{
  "d_shared_expert": 192,
  "balance_bias": true,
  "lr_mult_o": 3.0,
  "warmup_steps": 50
}
Below are experts of layer 9 (counted from 0) of a mixture-of-experts language model. Rows are named router (the router's row for the expert), up (a neuron's input weights, with its number), down (a neuron's output weights, with its number) and show model dimensions 0-191. Each number is 500 + 25 x the weight over its row's rms, rounded and kept within 0 to 999. Numbers have three digits each.
Before each expert's rows: "mostly gets" lists some tokens that are sent to it at least half of the time; "comes before" lists some tokens at least twice as common just after its tokens as in all text. This comes from a sample of Wikipedia text that the model never trained on. Tokens count by the router's weight.

# expert 31
mostly gets: " University", " World", " government", " Award", " Film", " Cup"
comes before: " of", ",", " and", " in", " (", ".\n\n"
router:501516478446494490512531506490508525476507525518499541524466501544553450488481498517507483522475505548483517500526476477536498500479509522499524477493488530517466530549515514492493500533473491467463481516541515450506471460487466534478502547521537453524510529551492533492499469523458459517510502524484497523491493465511493453468504484496503536490489474491481517496481529503520508516510526499456508493521558493537459472499516493488447537458491498475513499481473505493476469468493505466491440501518510547531476548507501490479508503500511496510478478493536456495462525516525470521
up11:503462504498462504522513469524468462487527512491447492507514500522475518526526512519465547500562506558493456507525512496518469555502476496481507502441486431522535515519487508476498483553492538528500508537488559492486454478527472508510516516522486452532514489510512489474511511500506488512536515470488517474529475489540469453511474510473515503473473496479508516480474450533466532487484497537491481523483493470492481519495484530481511485478492530529530483498542503489514481532494528503527497506542499511497502483514520465497496508437463517485481495482533526525493526527483456498
down11:461471491514493452500482511482503524480499542501495506521505485506486470481455525445521515509481522513493517476505509466516473476482474478506515466534490530514462494510540486434525525467502489527503498494497496481531506486526507500497475482471496535511503487502520470502510562495477505491481473537465482541493524467525544547474462479516487475530470488512542466534546496520502485506478474531481521539535519507462503473500517496513488523473497493461463478519509479507514508439537483560516464535514517503547502504498460525508529493487512520515540518497459471494464477509533544552
up12:527497536505486517504503506529510520515501456546530470507470511496470499469480491510489509513488539486470482525496509470483450541486495475510504489501469537531503487510463509508516529545499512483511461540503509498517508470509497490469510505476505530496486526512462520535457483515529494487529511505470475472529530499517553513447519509484510502487556460489474473522490503489435531468482533492503522504505524549560516482525503459514517523535481501488518489469509521471508493465463513531467467499538485438467530460508523491477546491489461514507489499490492485463543556539479475483
down12:540501559504468516513507517544519526499447473470483490490493486482438496505517523490533502476468526504475503527469485510513512521525465427508504530485479481504512464515451501483490494505477499500502477465487506487520526485508512483504510453481508515484486472541511503506480499472492485515505489492489534469506532524495524514555533492521507530473507517473507492511471525457489544484456486491501540459485497575551510473497492489537531551492450504465546505506533527454526479493472494512500532484504472495508528515530486511490476542532501490471506507516503475471567512517473484482
up13:491527466481498563521513480462503520473484501469503533536522480526481459539516490523503513507499504512489499520476506468499473492469464483467451490519504514472500446551532564507500524495495505522464496478502458469501509465484452488440517541493514549504450507521529497511472510529473479494475480497451525508496499515498496521521478506476535568503496528488490483470522524478497501547519500473520484513490492503512502490483551499492493526444568491497504529511512494453472479493533478472501465504512513488534476519542487497517533465516508512520477485500514527546507501525507467508
down13:517496444471510513500528532515506502478469526526464504573518534486497480477466488474523513493500477513541499546491501473476534477492518531491511513445517481442490515526504503489541467504478559449492485477522470509471512539504521510484530491533501540523478518446486525527511488513536503532506544484515481508486531484497495492453528453517482517494506454530481505518496517520429524489510501513505465501485478490526510518508492495492478537465458457520497458508549504546491508504500516525492492473526502504489509501501524472470491506505484505540528541485481450504478486514483490453
up14:500492532513499458442501458514550482522483538502489559505499521513485502496507478478503480475462461478506463523483463469505525464503513502500470500500483503516484526461503474486483457461438521510519505522536467508524472500521498458528512500520523467456556464513512496503511496537483494472527499519490521507513510521554507502497474474498488494507495455495501498468544488511528524478512477510506520479536494457533498530502519510463548502480472533497504540459554529513516485497510491537500536535511493496530505536537544512475493494477512447490469533457511470468532520510508485468
down14:519490528492532504518495505514528503447523459508539453493550474482493526539521506512531510490490505500492506507517513508513522476456485499482517497491501537512537507482556528496487479506540477483490558507495539494469501467466470515493514492535503463456489509503496459512503507509520434502480521540511512520465468446505493505497523493507494452506480522495495452470503487478483515514513502489552459474496515528432500514514530538568535492526466476508464502476489515516497550512483513482479549534514489504498507515490498509504489499455498504503492465505526478508464433478528511455
up15:540487527491468511473506535512479505548506514483530494499498500512489527489476535542532496486535520505471504486514531472477445471532488505479490511507485501509461442479522501504450521508503478490501534490495513469509484517477505524480471535511525481493464508480468515466498499521458484446487537588492489470500513480491508506469535498486498502419504486462495483491487491493542487490489461549494498509469533534481514535484482461517478488482497486484494531492531546541501493502535521500540538475488507488488521548474528498527471518532556517514485489533495494454503491492548510495
down15:513514470529525506470509513485505479497550504557462520474508496475516514497490425494516519523468511494503471500457524513493503486553517470517531486479504550520513481481461515513469483518468515518517531512503489487494479507480512538492497501497518489466501462478540474519505490466511503458495481484525502467460494540520535543497470514476508489514481460522487520509489474493538495478506485515470481534476532485483516500487483529490511503501529455503503569521465454481535457521500487516563476477549497502442494510481495518549486519507481511544514541472490472497473549538483496478
up16:520487501509491520516425486518494516458485527538483514510492500507425487502481508502526481530458468509444552485499516500552532515501467486461502487490493442496511508519476507508542536548511505544523482528495524533494503464492487500469492525509539498502492547528493467473488479517517479515492539496534522526532511480512452525523518487471473479456555475485533486510481488505520487477460533483451530473533499460480474495490508493486523473520497488537465515477465510486505517530508523505524507523497524511476500477482474556465500489486501503527487499468543462515509471507492491530
down16:493504498478500543479502543506498508520509508504501515518470518465509506503534504497486532501445554479492476545503484521504504478501503506527520508501521551514474502452471500536518462477498500449520511459449500473465515510524512499446510567528491473473499467487515506514499492505488523492567444505475501492476447473499475541498508491519495521503520510556497552507486519500504507507535519475526481528477498499503543534487512494499515507490451503458526468500549509501531504447489470529432523509497470480488497477508500490518546514505491490491447475477512497503463517467471532511
up17:523435474516488463505513540492514549481504522487524522541508507486528466561485465497468544548512535480483476518509469480510518482521516485498538455502486522480523512486503506499538516513467452454498470547489525545501549469445495510538484509494535528522489475480502494492477477490472513511479505507512507528474447485554483520500467514515517488498522533473486530477522444506483508495513493482484492458487489455504464476494505477487531510509520565478482517460529505498490493536497478499484500477479497519483476505493534517493524487527514535529527493488539490496507493508461451528
down17:522519440534523520524488521521473530511519446532492512504495493511493508462535516468473489477476506552489531527493497496519464502485525490532496447457506455467480516525504496484517500489503493517460492509558548480503491483504516530469500502489488477498482501557511515470509482499531508518488464486437522500506514445503484488473532489495506492496467454481487503506513496518506502530517485489534488480517493524540455537475509549494496495550452494486477477482500474497502529487478520512558533501490507503492454513543455540478484512478515508477530513471525478531554528456531519480
up18:522494488475464502444500483494516490473489509502483508532508534491490490527496508496470518482521504477480497472461475507518527533509499531494568508471529510515520512481543541490510491519511519526470517516481536526529458484480521523485490506521491455491504580552518513463531496512536497522525531482514509518525480460484456503498511451496479536508512514476535489500464485475475445486525493454521503470500474425476487470521507515508536522495490505526454490471485475518534533467490507509551482468487490496472471481461527515504502531482511484481519488550506549497531522483476507486
down18:496506506512459541503513513489526437471540510478540515505484492535466518526499503488476474489508518530493505487496436544545484513462502549522515463470470534516469486493508533489497507573534446540523487511519507472504489464505476488534511504496472504492458479485469505502499493495490493473461479554467538508538485520510470512489480495491510510515492472481519493508530488536546514528533544471468529490460519525490502491503496511510459488469492439502565507506502507514474510474510452525502471551513497483504519509496508476482504485506485495509485513471552538513510490491459468495
up19:521489515517493455472510535518473492459465465485531508526506509526483465520499479528451523486503475562520506496513492521523518497488497485533533477512505499516509505487502495503515527513565481507498483471504515482581508460499493536490539541513516484468463480504470503535506446498511444515465539526534529487511521446518475482528492517525509526495492518554487515505536448492482492505459514473470493470531499486485498494509505531492501508506489544456532461488469482533431460486512493507526514510484464499486484479491474525526474501493455507515504517502501508511482542494500480546
down19:510486487500473542491498529500446487533521515510560504485527525570493485493520506509492472479491501505500467484481496470518507485503482552500496515545509450539493520482495522510495482551492490514476496512471439516451512489513506516482496509474519489514468469511545501482543527480494499478541504475470514502490471508499508482471486502447474463497489459463523504500509464494438470538497483490544505542472457544489507515479501497477451472529506515447520521495493508541517491541527510518530563555509522484469493484504509472522494483534489486499501474533514539509497477523505507506
up20:513512530490507508543510480537521496477530488490498495501521496472475456523513501518483517490532520465501528510512513509496524470486556461541496518527495491509474507474516517452499522458458494508531493481539473550537499477513525491463473498495465504509494529497502485514510469468507508501517517542487465456471543511510492492484470498514499507511469472469509530496470520509492476525504490504540502484497490474480511469496505499456460525472475515514487468516554505467500452455510473541553433484507505501476568505491467484456506474537510472584477496516508485510510542515518494521
down20:515492524487488518511470545474503526470485542501484505470508511495522547518507504506497508475501499497486507524519536551484523474528476500522464482445480478528505507493462492468513466513559559518507486495535530471511513489475498484463514524481493530495445500470526471491479511454507537517553502508505542531522479522521493489538489493488504507459487486523497492501465508528523494512517479530492487518527456501511495472524516458535511479480489496468446499468512441500484465504472525507538523498481514532499458477491506550469466536500414526485528508506507488500499489550482483502
up21:536444496520505472516485471489465521515517472542460475511484558498489549564515462534502517500489492518491498479474515546488501542485493501526517487478485566498488494493534481494509514478522457498469495499514544528541521469537500457488460531531474503535520503511458528526489532484518509492478492509497489499524458477507501482471499554442470536501515462481530473498466486518504502528507518483518465527498478505499497499472500492457526510503481467501509527495536486517521536485445482498485515482505530475494491473515510484493511526498461453512446472480509500530531502542497512465
down21:492522497452507542450503466505501507526512492516522490505472480538469469521533488481503519530479514453546552504511541450498500516467470460464507482547485484508508463487487489487501488502537505511496508508525527499526509507466467505550504503509522495568486474484495470518513508530535507553504469546452488504498505487484518522486493498484503528493528465530465489543530524509464507462520492505465530529499569474491493488485489487481488462521499518496524511483467492516524510497477521512490470480440519458476495473546520509527539499496521484486524503490457493505516455519450507478

# expert 24
mostly gets: " ", "19", " $", "°", " −", " £"
comes before: "19", "20", "1", "18", "0", "2"
router:500501573508460493486523484468473484512487479490454458538475469483480537470491490481474471487442479478514524490519525511510458523490520467515533528503474505497457504525502519501504499526475542509487483527508478499487484518468508450530542529467570503482485525453538503484510499484503526507528529460497505487441489531526482524505488514485513468549504503510470486498495501523459489515497517526530507502503497526483477499472509482537498529488452537510507552488508485534535507527469498512526527487478464483494523524496485512547486460535462535465485505471486530499531522509541527506
up8:530516509498449465512507530490489515523495479483524506478507532500516524507469557470475542505493482521506514486567538523540521466505518502524478491517497491507527493512499485486517475501499481506506483479440532482511495499493484487495489493526457501533493493540506487454532547494467530461475486522476489524519559490527519509480445486479499460482480516514522449508503455453517475512501493529513524456467459491511460436486522490495500483454525455479471527507517499538533518510468512530493493509538516530525498476499510533521501515491501546495486539460520497464515499489462494539
down8:518521529531546525480489510508460506543508490561438503525476468540546548530511483492538481460501517478490529484476521442462502524520505483523481511511448520448492481518475484520490535528482518519476538498480485508571507519503502481493489484485519495523494493490482483469513511549540488468485487494498518486534492509515507450531500497505536490509483529530506494496501562534518499496486522461510512503496527510485499473504489481471481515486494520493500479496468518478481496522474501506468496478440514524501433457528495521488478548511478511478502478533514503468453487465533496476
up9:484514496474496486505546500519506461492476520498500522493534453482521479475535524468492509510509481457493458477541483543525480497470455497505464517524463466512522499488520517501500471542512500502486479510493463468521498525466464463464480499491502482477497493542490492507489513539508486556506510498533477526483453434521558503519527501488501504496496533507516516501519462547550497539512477510500491512542504516497543482523489491491513521507513481478500519521452474497479513510508517507463517544532522483515504517542482492532496497463439523448455500457486552487480501504530457535
down9:469499541460530487514471480491508541498489497512476543512512515536463483523518473483485508509514504475481471505458557477474457528512539505508466526500464483540497463508498502524477487494506521486491474499503510530538548500496506527452466526508539491478511507534469480519463466470546519483485485505491539498515520449465493509454529538537494556497434482507478500489527519504518504491466543487505539434517479475504521486488506484496481465525533460515517477493491500525504493502516494500460525452519518474468487522553504512561515521501498486503512531498495475516501480499515465499
up10:510422511500469482519491537500503510502508526493515475529509522490508493503547464489501528489512490503453492501483509507516567471492485490466523488494534500488550552494550489519459486487490501446540487508514452482483573466478515488520489484492469497498491498538500490524523517476488474475469495510508483491501536480489452504481543489492493482486501494555504456494535469464490503534487455538500506528464515447506526533485498505494492506539496509520525520473493548489521490485469540483507503487442555509524499516507492499562490482503518461469501525502499501511549476503484513497
down10:508494535431533519490459510520477471458493505505516507525476494500500510485500527490511502477501520499487497494473473492492487506461531493525526514485496493522538532495483586499443507444485506519509498515486521481514476535472492510522488536482473529532500491562488504545486462562460533511471534511502467467467507489522536473459503474474509520490475457473520469453528510452515516517481503531487463490531474531485539467483491512526506506472505466492524546504487522471520519507533510474474473541522505511525507470470511496522513521519470503496532542498501508509462488482484523490
up11:535515537533478508509490530488536526449498485483501466498508530486538504542530533490503504546479469499478486545488518512497535458521533487492471527502489500502521481548490476527501515501512536457469467519470498526472554507516533501474484506508481495489496520497460459459487508531483469471443537484524456507578499509464531528516500510517484492508465467480511473523498465491522556541515487487484503502491495513501538508511528528493512507507461517488489524476499488496538475489480546506531480498531487493474488513492510443501510471492493522504481461429494490499498460475502506457
down11:537445540489530464506500494478487527522470440504500511498499471514499478468480461505518496490509476512534484451516465528483480525455453527463481503506499489487532488475567536553563530548465475520515516496469503500505513467510491473481451498480470529503468476496502503520533425532535482513505506480502506504456559525510466530487510504529498503515524472489519532515502498472508471516475536474505540496531520503522526505546500531534494532473484490480489498519493511508501516460516498519486528512518493487530517476508483521468522500533451487474499479500517496477484493481476522500
up12:487527522481498488507466490481506519533467504525461513539454516471552493491472507498462532485472483531466502546462473452537468474460480500494516532552489553465519526487498496478490490518458514488537500510494481535480515502475505497493517492435507487490486507540489516539503510503485469503500510504524474455468470504481496518493514500463523473504493483516519541505506492502522534521486488507493510480522489510496528520475522502520475482484532478524494563486532513498518515472529532536571482498486462509468519496515472509497455486510529473494527443537484467528557473526508460499
down12:529488485500491535513536477510466485471542498456519551534514435501487495496550470479490499496509474470505492479514544518473524494490520483513491452471499467512477507495528532454516488485525512485485517530516508460532486488494469514534471525517485518509486493438497454486546496524491498502471547545534477497492526521560490521517472476512496507466518505458548492521511494468489489513501509535517491499459499567507493475492491491498494518490485501467510458486531487522484497533505509442481476492483526466468533500530517465469514511532493526492553480541515537486509515455487500520
up13:481507469527484494443489535476486524508521501490476520501499478506508481574514508505480493480498521518484484479519500505542509460513481485519497464530490509568503482474488516527510484472492464470540495503516469486521489542480459497500449486517469494518509480495492530493478543491510517507496474460521491549451494518491508519488502510554460528515526488493504503503511509534469484493498464513453494437524501522490479508491537515497572503493506504497477447518472432487491551470520520480481537481558527477457485519508541490501523490510497479534478517522506534484482499527509526535
down13:434502520503484522518486500490474487519489536508474544528522504511512473520484446504501519489481492452489463500501552486465524520509537474510474542489492531510515527478524508532510474496510570504490463478559503464533500504509457456477457493507511499546504531523504481499480451510424493498514493529496480505494533479496550502504514435492495513472517509513518524506495498511494502483523536516495503483519468478490428498489495459496533523518480481507508460517476488554485456550474503514511468486540492525506523518489464500514500527482482502482509522523465474495523523512516510498
up14:496447544507457507493509500513493508517475483523448500479486508531497486481499512508465499524490458548496495521461483485509456511502482532478534497448510532470535507548532513491505515527506530513493517522544539527526520504533535451529497449497491512443495526500476510473448532515483496506541486485557531496460521521494558525532523494498546457508457470490489497516514495529515517447486478498493474475496502485496510466493478504513498503518540502467479529476472501490502493504479508474498508508532502471535503541454464476503529463470502499501482477517525486516526520523457511463
down14:523524483468503516500492507486479487541520502487517513466494473455525487487495482466477491488553521493482514524527501491464548485538455507465450496515496506547494541530458479522484517494496481538523526485453462493522487507461527536484513498530483445558475481496508496575519534492503424470462486527540515540505486524512452496526503488492469503459521499482484523531461530495511463512486481507496464525510541511521519508521513469471532494483481488472510495468534510491495488520514506508494522511517473506471511527523541512487479500527541526472480502493514502494497466509468472529
up15:538454496516490512531531510486491482558507443510529528531488473516523505515483493451480472498516505494529489494549498497516489524499504519496506515502482468524495488516485484496548533481507444573518465459527478498489504527508523495482496481492529504530518485500504489494496444501504481489503479462518525533568525514429486492489495481502496469503477538476494534500507511512527506530476516483524489527442530491479532530506547489517508475480490509509501499487467488486513479506451538483503444485500500505467472533494518491459520469494523530504497461501540543519508497530455481441
down15:481487512515513477463512535463492471477550517480505462506569494505509464475520440526532483543493527478474529514501499493454474447534521539493503524497504514461465498493554529508483484493521475453512497508470518499493522521507519498513512497517486529463492465496495517525469498512484527456501487535475500471507497499513500518544506502489527509498535518451465508525483484490481456471483510529498498485575495498510471503459530504474519503503498529453500485537500493509473505511498506521513491552442494471541539468483473497481510527543514476495541537530484464504474488484532528502
up16:504481510518468483469509537496481494501505499473551486503536525520488459530508530511470523527505508494449495473521465523527517472488509489454466477447430558466533510495501519489502491474519512516500482482544491507453483531544486463495518507524495527538509499543503501478476487495519485492472508545493501480478516482476515457469489519520485483483533495495489460495508508507487517537483470541458538531451505488454483499536509563542488482531501476446514481536530502509458451527497514523503504486475512492503483538534528522501500467521483533516498514503515525489520506496492533467
down16:464505490571490458511474541503487498474494488498481493506527480506465459502506490500512486520464479502516453502494485485485497501538496445510522526518533459529496496451517528519528478487513507524516527513471521478502511480499506473543484503471541510479546492518478549515501520497505515470528493488523450503510474498542505513474512522493549542479496531539543548466538521532462519490487488467529455515459517512493493509491525517523484536540458497533476518500484464482532487507472536473448524471473501490512532443509493482507469477483467497530488473476497525510463528500473489509
up17:539528537474535490499504571523495513467499494512511510488509502451516499492502503479476459534477453516525530510447492454467459519526506516471566486507496514503464505516535531481495486545449537516494489520515507514515512510478456508475528495528524508444529502446498498532469499483537439494498503507476516487515549469494491488498521502536521506490478496508505511470518512490532469497515489488511491536449528553471460528516473501440516512497498508472470494501520522473525513497492516475480496532468497517485491522478528521499502508492485523494513458474463466457503472507529498536
down17:495468453519458542487490517450509504544518473503494489504484504477480545470483540467483547483466536482510486484558513506521470459506500490526508512486517509497483537526493493529500507462541462488500532468468503470495523499509533514534460492474497487480516509497476491488512514480515464536486507519483518508526505497490478550480508515477512450540508477516490509541522492489468582504470523513504507531541462475488556495513504504488481490474478511525525509450461449499468488513460476531485542491535514507506522511553499520463497517495513451486465520521502535491499521511488487474
up18:478479483512463516516531549542531472471483524454510487467502489534486551488547468523499494497490459482480498539503490498530474558483507508521543491476520484510469499483519484482412555469502494470515467499505486536479544493488507537519505531534486511477503477516522506482550487494509509503493547533507510509489524468506471455466465527475492516518526486500488520481517493498493493487502494506485524544486518489522516499504529535507503490446498455535500494430492471472476522531518444505534486522517538503494495508467478510453502499502508452514506511488502481476532477511464488492
down18:510532501506507493469511509510534505490519535532527489523539558489475495510475444460509506539494498510532474506511512534512490484530510494482517464512453485527475558486558466544503468507516499456522498529503490503490500492495478526490507436558518472530504523507502468463517522515457512510471454448512528456507466467461494475514519482513476511520476523468512501506514461465517541510488519487470507502475461535532458483493490520514499483484483494460526468530536522496477486547515526482470485469508517496475497488521515499474493484517520508519551497466513448518523481514521506501

# expert 27
mostly gets: " (", " \"", "–", "/", "(", "_{"
comes before: "20", "19", "1", "2", "0", "3"
router:519464539493528480503524535497493493484516496512472478493538495502463514494508508450487529515530509511488526492478476488511498501530523482479511520478485483527466493500495466502526481507538526472531534486494476478465451510531480485520503497456509496456468507522481508514549510464489481503549559511508510526575529483489499489512485515502502506521511523458496501500510493531422455529491478429553441506482468533520489489512518473478504494508523526515484518474515473530518506529498487478509541487453496524492431542497490484491457489542513515528492485519471519478524515506497523487
up8:505497524512495501509524520512484513502464488482471492514509484519509477514515457513435476487497484475461465553507475485523530484510535486513495520529508535526521499461514530535471520481493490532490526538522431525503513504514456490554489530557465480513486458481488521488505488514493480510483501477522527508525481530468513500469548452474503510510509488485486517521506493520520502429507464508507516441483515490510444496536517537484514544476495465528485492499481503536517529518507483474494477454532508507475448480468533500531482539516468503468482486505477518502510517569509507498
down8:467486500497507502503476506458477480493472444533486516475538534504524468455525500495526536487517529487525484501496505492483528511480524485557515521507503531476524524452521486520499518491491542447519501481479481490470549482494518480452501505505517542429529480461524475534474474501495508481497504478508514495474474490555565516482494518500496528501532483518448487495461538464538514465470527520521488476489455533527502521493528476501533502506521508487493494491491498485487502570482494489463533468507494478493502490528496495556472531500561483492493485486487505521500456500501531519
up9:501539477491505460514526544507508518495515519505513533502478441470511518514498431489497527490468506502535458497534521485489530485504504538505499497451481498500532535492495451501475525472501454425520547518460517502468502519521433484508522519474484507495470513492541506504477473542536520524524497515542469496438513520478497524501494514472529473491506484491545531505510486461504493513535497507496469476447480510505517471508482515473527503467485469529483519489513547517538506500484518460479531505530491493511481505495466510486500491462512562516501506471505507515494471496535504545
down9:503460499496532503490486477484535514507469508502525493505549526539508496464480500521506532517472515542515546500482511480489486519497467450483480520567481434566489498496489498467519492505496542500476476492546529512481496519513521524518520512527477502520490559494541513487516517479494504521477564476507466492541496515523520507476492496534504542481503504504497486495506506483526497492495463486481527487552527450567465464516514490489497493512482498496466513506493442515527469486498483495512509498442491486491481456517509460500473480479454472491467484523527497449469544525496503487
up10:527483483467529501460507465531503483525509503487505513477483430502494493518516523468493518506506503505508470513506483537499496463438472529520479485502509516498507473481494487515512448546530524492473525492531528509488508543516490542499499461494483466546534504517519508469520490490456520521531495464525488524463471530504433531482492522500499489506487499486492507513520488459526528474525497524513456536534558499472521496506470483555500494490509511481496502439469520479530473481494475514479493464480483492575510473492526459496524458489496496500568497513512546523512504529505471501
down10:479545561475460491509516482514528553507536487503519501545529514494485485513532487475525498499533455503497468517519517508473494468494482496471481503489505508457518522512484502540493486522521459502487552497453557491496475480528473485519496512490483484559512499497549476528505497467489538504506474450535510512512503484515487471522506507500502473509524552451515517422493473476476486511460466499483486500516510481474492503534495524439532501503503440507484491473495502473485515508488559516506540514530463504473524508505505488499473506457533480502485503486516561498535506502502463482
up11:523509468493465509499489460468509486487505468479525436479488514519486521541499475541468515499503491484478517482502469524548495518501489469483525511515514494545504519476491468516516480505507527485511449480482522464526501529500537482526483535507524505504508517576507474486499506473509484472502530481524515483517523535461492485511530475478531534495472482509481513494515503494467511506478505519530527490502489461497451479543506495521548507519493540439515517482474501464485488472485467564509484552480526506451523496504571503464531483490472480491519530485531487506489550523464478462
down11:499504496528527491525525459502499474527553510494454544479504472499511459469503497469504464549475489537494481514535562486449511530510484542524498536467533489454558500509481511507502523479506512463451489503496505485529525511491493465517470524496535486502500496525507484497508466507477495524503512510504452473503496471532494511494487493501490479500503534507553454499525498519449470529494496523475443464503495534492526525487510490493464495452489504527498492471520451555482493510504518502505493468463493501510514512464498513502584487475494491552529504543484488502521502462499534492
up12:475557545498488414490512490479468507512512454478479543514510497497504461528493501449521520533505439533526527490469532543491526515491499547513487497514471476495498527509535474572486493503490496475491492476541475473493487461480487510489508497471493538531468490532462509531496483550477489494490512520541507477498498506499477513502500499431471506504545451514481535515452473533475504499455498521494497513454526516496532496473514478514507486533530488517478501504479481526537529500435494473514515494508506506506485506543535499488479519531488508493498511485487528478504486533484490483
down12:458442480459503494507519496501501498473480470495497543502516541553521509501532488474482508479479504511477523496491507428492509506549532492498513485490483500511468469497509524464516514478524494497503499514490500467482470517542520518515465507502500505524475491503490505467478484498479476490544460485508538522500529508457530509501539472487545534522463552509491552527460531513523524489519499503489499527543501518464486546482538506521477484537464459509496444488522528460504503500483478472465541529450522534496496535471498458530516515478509479473487439540472497511497519510528514509
up13:535486496506502505475454481488519513542505467489486554587510485519472518500525515487482520474473499491475495516448480471476529544491497471488511490523459459516526514477529489525489519515529501517559508469483491509458512505479478516528505493488480538514526566515512499460517496506536512441503526485500473532511479489487522527496428480496530549521503493468511480516508502496455488483514519474516487515463477518498494557457530518538478486487476489448516533528474500491481513521492507482544510507474514477496473483480535488489483498515509453460480505528527513496502510509523484460
down13:464474539521495488534498532547512493472517505501477513474507514527489521499492541520493479541510481488520497489512488514504480505497544482511464475487477530493461489540444469522521501477524499490487515482517525509472486511496463505473463521517512515487502495495501521511527490458495522547497477516488490504469533523481457486499502495528432491498464485535552526509492526517490484568519501529508530538538490519518517443503490458472523463512520497501472461452457470533514511487502525514442488513479514436532531493522494505531532498478453485536486516527475498546491497468463516486
up14:520490488503499497510512542522513469460487511467477497518497508502528508491477510518490536500488537520516540480462486480517448542537488472530508501481508493515478514503494533558473487454508456539519516523479530495477462461473527533463497527470536471470474519492495521506504470480510465468495507493520516543480522495478525489521532516509496489538481521509488512487531506489526562492481483467524525481501539523495519484487474486526506491529475446478482508496474493495540528506513495518483441482537526422526488509453469508535466471535544480542503520452475488487509521475508484504
down14:511519546517527445516523508531489521471518520491530477458476519467523510495501514492509474497509452514526539511506545495497470452531538514494495493468527505472530481514547483458504531499464526447517514480470457547514517502521482497499482442487488492479489487529481475435502514507487518531516502460501512522501478491517466496515480541500437496484488518495537488513465486508498529522484538530484499522490512489511483507446556532505509477478541523462526487469512502521445504498503534500537473527463494525511509500500513500486476473459471480466502496539478493532527479522517537480
up15:511525459442489481515444542506505518458535507496469490529494496492513504527519495500501480459527544470537522509526484471523505514509519502519541481549516512495467483532489529489504505505498497517507517486520473486571437498517544550514497487497440473486541525533499501527497476507501512468504498480526496504491511472516533506525477508442499477551509499468543537485503534489422522461510477459485500485520510488516487440489488449516505463480493497508531481535506514505506529491501486490516493486470508547501490515534526451506480524500475505481492499499462467484489479486516500498
down15:497527530492500459499535501473454513526523498516440501504549488486478537474493496522477496480482537491488470505512494532472489476485436531522480516479507459495514483496529485523514516527534508438497478499489511512535485493510480497489545516520494534462479539493479509477513497465521525489514484533492466509481446493451472560471514543498503470492494494516475521500510482510505533495510519507537468458472501502518504523523490509487511492508566470523458524512510511472556498504526464486536491525512467499498504415516483555528517478463504488509525491539491502540480475497510491502
up16:502494487482495498520495491501507500537477534485542493527511513473462529459478512507525545473470481481498471506515512522493476492488488447483556516492515483479471481497538440522488508540513465517503508442471464480486504529496539476589559485506526499498459513470497492509502481494524493521512498491550493479476490514497506491493519503493515523541527516524544526494453507510508461523495520475536506532445520512461484517530530541522471486497503471479543502533469504474490502513508495488465537500526455479467527502496489522461443498511511491492487539500485504477505550472487479505
down16:506525507513534528470457470505513507451502505496516556489480511504488506550513446551492498513497488465530497454527516492488510535544475524520494528495514464441498495472460515524491489509466540442463495513504514467486507476484497485442484502531492509481501525468523546543510503510473548486509500534493498525495509440505520529502471491477498520533525490517492512507510450512500492544481481477517514533482507501523551467475492483479509449490546495513524515505481541521454490514494502477485476486461527481505483481488532524505536542462490454491507477485536489494524514481513528492
up17:505507500465499494502508490555480494480495491498531503491535425527494491523569487451521478446537491505513505503468561495486491509469513509535477481499493455491529539499505509492526477476515497493500540507522537466485486467492493521487446489519511467528511487478511529519483539522505481526493462485536516492458503494479526499529530550508528478529506503451512485513490481503479494487497553470511459493494501489500518451468522495468515509509507518480546489519507474481518458456480512516515509498494478497525489468492477497523519494479508557565524499512516457539499456524522455482
down17:503487551472475545499550450483533495522509484476463495490484505493491470441479506509531545502513521502477507535520464497479476543500479489493450511472538517519435513511493468547508496489533493464480536514474482483521521528501495413538505515484514464516484520577479485513486471548520510465507466472473442520526486533513495466492502517546475514485501486521503547521510472513549519477461513509501509526482502468482494515512490519503513501512488483496509490486487486533511476510480487525479509504491497481490471499502508545481500480505500476496517520477528488515512540510497473557
up18:459480515489468511527506503511483457498497470466497492481501544519461479484503483496494511485470498506481518536464515547511464509461517519487502488470511528492438525501516547502502487483501508467479517498475485484474514503506509478490525494478521539527502530488518477514483498531496464526512464533525485538493477498498527481535493501535521542474476487530513505537528519483528503523498471492545516511487522576498506474468453523511483543562519462525530520490486561489466515503491475508483499517460522517532547519521470445490479509466517485487481458505447506466524487520459464502
down18:497487489482528520514496516483469514501481547533482501508467512472535472497504509482489468517469546494490476478518491509522495450552514505514463492481492510524548455487430513487485490484479503534533476506500532508515518536505530510517523503534495492562467464503540493493497500506478533518492517448507502520463525479474521526500490519500420507562514510497493480489469484465534520486526502487488512464492508525500469570478486529470518514483515465452502476488464476515486487474493521537472483503511468526505466520519527521506475489513496472486537500546481514494503499488544557468